config.toml
n_layer = 11
d_model = 192
n_experts = 32
experts_per_token = 2
d_expert = 160
d_shared_expert = 0
activation = "swiglu"
moe_layers = [1, 3, 5, 7, 9]
router_score = "softmax"
normalize_top_k = true
routed_scale = 1.0
balance_loss = 0.00238
balance_bias = false
router_noise = 0.1
router_logit_norm = 1.0
init_std_router = 0.0141
lr_router = 0.0016
vocab_size = 3194
norm = "rmsnorm"
norm_eps = 1e-05
tie_embeddings = true
optimizer = "muon_variant"
lr = 0.00203
beta1 = 0.9
grad_clip = 0.5
batch_tokens = 32768
seq_len = 512
train_tokens = 348800000
steps = 10645
dataset = "wikipedia_en"
Below are experts of layer 7 (counted from 0) of a mixture-of-experts language model. Rows are named gate (a neuron's input weights, with its number), up (a neuron's input weights, with its number) and show model dimensions 0-63. Each number is 500 + 40 x the weight over its row's rms, rounded and kept within 0 to 999. Numbers have three digits each.
Before each expert's rows: "mostly gets" lists some tokens that are sent to it at least half of the time; "comes after" lists some tokens at least twice as common just before its tokens as in all text. This comes from a sample of Wikipedia text that the model never trained on. Tokens count by the router's weight.

# expert 30
mostly gets: " USA", "TA", "AR", "RA", "NG", " add"
comes after: " ", "A", "I", "C", "R", "E"
gate1:523512464455509498506509422567528507530483468493449505471500544518469410507493497519421510486493427460504416516499536490431481491533450578467521489429485509473446496454483458522448495496507543
up1:517486499523484517550497538482486502433514546461526528493523518521497540445472564500543457566521521535488478547427497533449531405495530459458533473548508417551484527538492479447417553521601515
gate2:589475549496486523552470516586501430521398537526564524514501559498453497497502496531471498471500518620495432581547601416512541505504503425496479513489482511517552429427496464535486499476503489
up2:476544482431488565469500497552513494563532527493441515558549496522519509506503562465521446590528500458459537449460489499509491522471510493496494541537564540482550635553517431517432492479473519

# expert 21
mostly gets: "asket", "ront", "attle", "oard", "arter", "ronze"
comes after: " B", " F", " T", " f", " b", " t"
gate6:500485591455503517563478472459532490559494494475505425439501452489494407464521465499508546489516474478466481514503504529514535457507541492446549584454514493504559516545446497424506576494614519
up6:461490504514551485516494488549465465462486523464575547521500521521502506542506540544470616570533525495577513538521479447460444471498495555498505537508519513453469511443495505474553495539506490
gate7:453567515442485447498505511400498520482502517529486490439505493479474558501504518458496408553508501465479530501499427532544497507513488417456453445536553518476540545455426450506532481538501558
up7:416511492498472494494471564515512568518560436534532586501509502508541550580488436478502489515522403503511534461497450447504470532534542558464488516402561479543433504470538473574492524488536519

# expert 4
mostly gets: " —;", " Do", " without", " Best", " The", " Love"
comes after: " L", " |", " l", " of", " M", "L"
gate0:455536478465449511525465433555519494446583510537459492448536515446482480456559534501518504537520526528527485512462459499495464432478486530555510417522495482503562567441516625509499514433570434
up0:583465498428512489532545495544486445501520523498489554457494493533500476495545443416461441512492484444501537489502449436540477515494503472411496494477404519545462431546475546471456447490542470
gate1:537518443482480509497480448580501505488508493516549482432502508500465454528481465602433482472485464462450420570465485494439471522499536486495475461413459460449463535448394476527510499524553537
up1:554535524532496574497560516477544514434502540428513547429553442521468503461482523502572518503550495528515493556468537507496483434489514503534519513585533402561460433556479512469448496489529531

# expert 29
mostly gets: "ok", "uk", "uz", "eek", " Ke", "k"
comes after: " H", " K", " D", " P", " A", " O"
gate6:535614543486472539504460494516549530495543519503521498486471438546529436456491455465491481451498458442504448458496540530502551465482646494490442517416439538499504480518452506500500558505540503
up6:435499504559574574507507484529509446423496503552530525458482525498545523518528498606432570533546515502467501507532539524518443526465440537497565549484500527461473465490489477505502418539526505
gate7:405453526496461454515482465417481445500533512419487492489493497485486546521527443490540495572533519497489495507445441504441492450492528473488439492536560533553465520553478500414510573506527530
up7:501503472504506487503437533503539609488563418506493538561510536489561527449454526417471483577431390519498480437519509523545579623546531522507495500460513502521550518478494494536474449474551499

# expert 18
mostly gets: "201", "199", "200", "202", "198", "10"
comes after: " ", "–", ".", " (", "9", "′"
gate1:408477495382473453544480493623512579458532490434535572488505535502459501516490500525502510514498422497504502495493519523449401526502511498454504446446475489488500491510413414508502504535511455
up1:475499524481555584590512490443503509463507509413538476483570495563473527511498494446548530551527514513502487527448486512530478400511520540558496502587508408556471523503519483490409508552497466
gate2:514459506459477487564455550499553490503407536485491537463545562445550472450510460510497458559494495503533526514501499466522525533454488474470433495460532511513503475485446436507466581491464448
up2:530463481421489552511510566600500457482527479477433422472550529485455522479475506449461516544523525513470494519495478462556484493507505473509484478487399518480548542521490422523437458461411507

# expert 26
mostly gets: "\",", " American", " November", " States", "),", " British"
comes after: "201", "200", "202", "199", "198", "197"
gate1:452531408509499507532484523534578514459475519483470456486482526546477507516504513451511531538507470530466491467453501525464485518533511549572504417509491474582492495471464477533507498507504480
up1:486550446506474539556554518488506522495539429432555477458546476553429537446559490500494480545556492450500462514432492496446534470488544505472508516561545418598503497465525476452470486463546505
gate2:525501512538481523614442609582546408492452560531535567496503538422536450467599530495505546506499517573495512514557444495485518471470549497526458484488454489464574479435492505465472527488428429
up2:552494506463456599425458513498486500558500552486440479522584522511520509570478484432496525568553533476439515507476444531573527479505528474520476521508452481461540539469499496462408507468470532

# expert 2
mostly gets: " career", " year", " season", " cent", " years", " att"
comes after: " the", " a", "-", " his", " The", " an"
gate1:520534494523523534538470519519565500489635519407505445472482457517517484526450509516507496473494406501531437542462505508449464538474465497530481463541427477502446525487409446502470465541565427
up1:498471460462519549501524549562492531512448452455489490516582534576454514489486492524516470492529474540463537528453528497523527471517509512481505500538532514589463469502445462467395483499497485
gate2:554473528551555478568524521573545521477500508500502477528504568436469537422560586440464455475481569532470505576529514455534554499511484548506466511514449499481487435505492629454507490476489425
up2:531472492461465535457481540541555448544503539498396477453606487520520519501451421408535440544550512503471490412492504452568451499515571489500474548396477456498507502480482498472471475498432587

# expert 27
mostly gets: " (", " \"", " [", " I", "(", " U"
comes after: " in", ",", " of", " |", " (", " the"
gate0:507510499465425527533483405590633542472475478562418495551502467466439505526547517496532521554503483458534446549512476462495510503479553489549487492483519513436543569497486541578500486471500501
up0:557503450490543568388492486457516488476542537570578518506501502481463499423462435468500535507434515495524497548420467485531495461566430432495516475481491502490501495448547557458409496504569467
gate1:492514443436499567497441456569580493455532521462499516464495482500521583548532462507503524495483514469502434506474482449524496546508491534469490461464495472504481442477348408569515434503503508
up1:589506501518519522524551464489446501494490499469493489475539499544466524509494548504520492520582510506550451526480486510469497470510465528521500556551522475528467507499416433447496500509512469

# expert 12
mostly gets: " C", "-c", " G", " d", " B", " M"
comes after: " the", "-", " |", " (", " \"", ":"
gate0:513482479455515468580491497542575514377592488508409504532505500481430591468546556460493480564550526515554522561500487406507501553546503475568498469549485507507546615469513529550489486493440556
up0:553508504486503565407558492471504393545494538544576535520538460504479431483493459470524520500510451429468480534395481504478477481521463490493495447463464546499463500553488518479358511467597492
gate1:520493457488499581480415501547489506494497539500498465485420440536494453558489453568544497473487458490562438546444506476443417426448528523474537441549470454500471450478354486523500518589542547
up1:537541506502563546578516542498528543483537499391494496507535509507511549498438501454509508530599497447511465556449509564480494489507503465488484521482490466510439508509453535493469492480502499

# expert 16
mostly gets: " con", " ar", " se", " cont", " le", " al"
comes after: " the", " a", " c", " and", " an", "-"
gate0:530519547505424514619519432496534509469550504514499525508548437494501491538548499449441576487570502492499488543523473433482480531476515534581554478511503475512575508503501590498483498451482423
up0:536509514504526500429597507591490441485574564500502569508501471515534480514543463501499465495461540512539501511482403496515500405563474508479506496446488541494490479422502552510388524539557461
gate1:522530497454487498545493495562526556513581555489505527478502462518480444506515463539500443509482476542469473536411578510470488507502500503464511427521464498535503493483440411519465525480489518
up1:493420493536491592520569489479547484536482490480545445496573484566467547515525514502505490445576451471556462531453485480522478409458441511510496557542566442527478510526467488476452465529511564

# expert 31
mostly gets: " the", " The", " a", " his", "The", " an"
comes after: " of", " in", " to", ".", " with", " for"
gate0:529493484463519527497449441454532501476557492589492547477587535427440478467590521483496506537536513489479520514523504460590507494508459455583507568551475496472524502459509513485501514443506422
up0:585442441463476524449551431503527479534535531489547480443553477507528532448556496457497489468417494507504486602474499459500486494545444505473500490507417496504526505471529506507403525402522488
gate1:441488514516526520546439495562561525485526523453472467493529480534509483531423492521500517519499492506563484557434478539453455549493482506477440521488462439484520536585438496512565508562547487
up1:476535460509531540521584495468485509503490500484524441509474489564504611501524465497472587513527469483488488594460546535449490424499485485476513519512496473556509514527477454537523468546549525

# expert 5
mostly gets: " he", " He", " Le", " she", " Mar", " Re"
comes after: " |", ",", ".", "-", ":", "|"
gate0:496521534478439481622454421541520507415529523558471534577497495433517565488547550501506469514560507481482520567489508476534459548494523503567517521509509487405500520468496522609465480479457499
up0:562509440488508490489590499468452473522511541510563558481480450547479499550502469468515499510419474499503517502442446481493504365571473507468523520437505537520525502567500570490391536544542473
gate1:518484495453482489475434505581536523495509512502517463499512468557493485514504509582476549478452494500475491557487512494438465530461537507534491404483410485480512573578346424475479468526502504
up1:549596475534517498585547465474516473429516522385500534478503486525468534493498534464536463504559479483533431555419539492499487443489460491500516541565498427543474526513509482500522508538544497

# expert 17
mostly gets: " —;", "°N", " +", "–", " −", "−"
comes after: "1", "0", "2", "3", "4", "6"
gate1:498551457539519518494470501565507545526547540485559467495519479563490469526456472517527446556524459471479517559446496497448477508476527536518476530500512481491505481489400389497491488507470502
up1:484506476497508524570542452585491517447494509455518425472537483459507535485509459510592493530542525502457496604499535464503476440455493530532512545580563419592475495512450483476470489503526490
gate2:499446554462500534510573564536580458440493563447551506475457570514479562439555491489537532535494488567501513511484565520552557470512432460479425516501507529486491395439541494517518451516526543
up2:546537423481457518486514531569547532529489519428468508480526500548536435534481495454509501581575501480500576549429428504581493503497506434489506503493518525465424563555501438534413478447442551

# expert 7
mostly gets: "|", " •", ";\n", ")\n", "-", "\n"
comes after: "\n", " |\n", ")\n", ".\n", ";\n", "|"
gate1:540605424500502500461422497623493532472484486436500447475460530533480501453437549566499457540494546440499483502457501492453435496501495505514501497458480482499506506545438426511446511503506507
up1:507501516516502528475537542492509514472519519472528440428529511521500518467448470531482487517543497499464522611492523532470458432520487522541509532515535438504513485524503426413467490506570479
gate2:480497517469504476524529532597509481523473496511531445480580527511527537402554493440500411495460505537503506586512502523511491416426564492528489423509519507507515462548497495513486497502472407
up2:507472477444470479520502503510521494512511521489367449467530515559528474437585482509506453577551467487429526534538461510536520501504592494509510500490517502495511515577489455504456502468415577

# expert 24
mostly gets: " ", "|---|\n", " $", " up", "″W", " −"
comes after: " |", "|", ";", ",", ":", " in"
gate7:441464531428485524493502510388628500562490512494484529416445485504493547501505474507489461628460525426451511519455495500515497552442516477456474493509448500503543513489482523494490583450503494
up7:441523517494528547517481541500544580499552497536555508543488468506512523584497506517494438540507438550499480456470477467496512541516529496497530532400525475508501545505565491577489476472532546
gate8:396413525526537449474507487567473493557533537478593485528433566571505457533460470586501508536482438474481466575537533528515475533535479517527521426435477508524515502553476557553501501497440453
up8:543494510503492537563448422558475493499539450463498505499460578415496573595464506526502509479543475531502498481478567449553509594512369511468472488498505500512461483479479505476591574494574507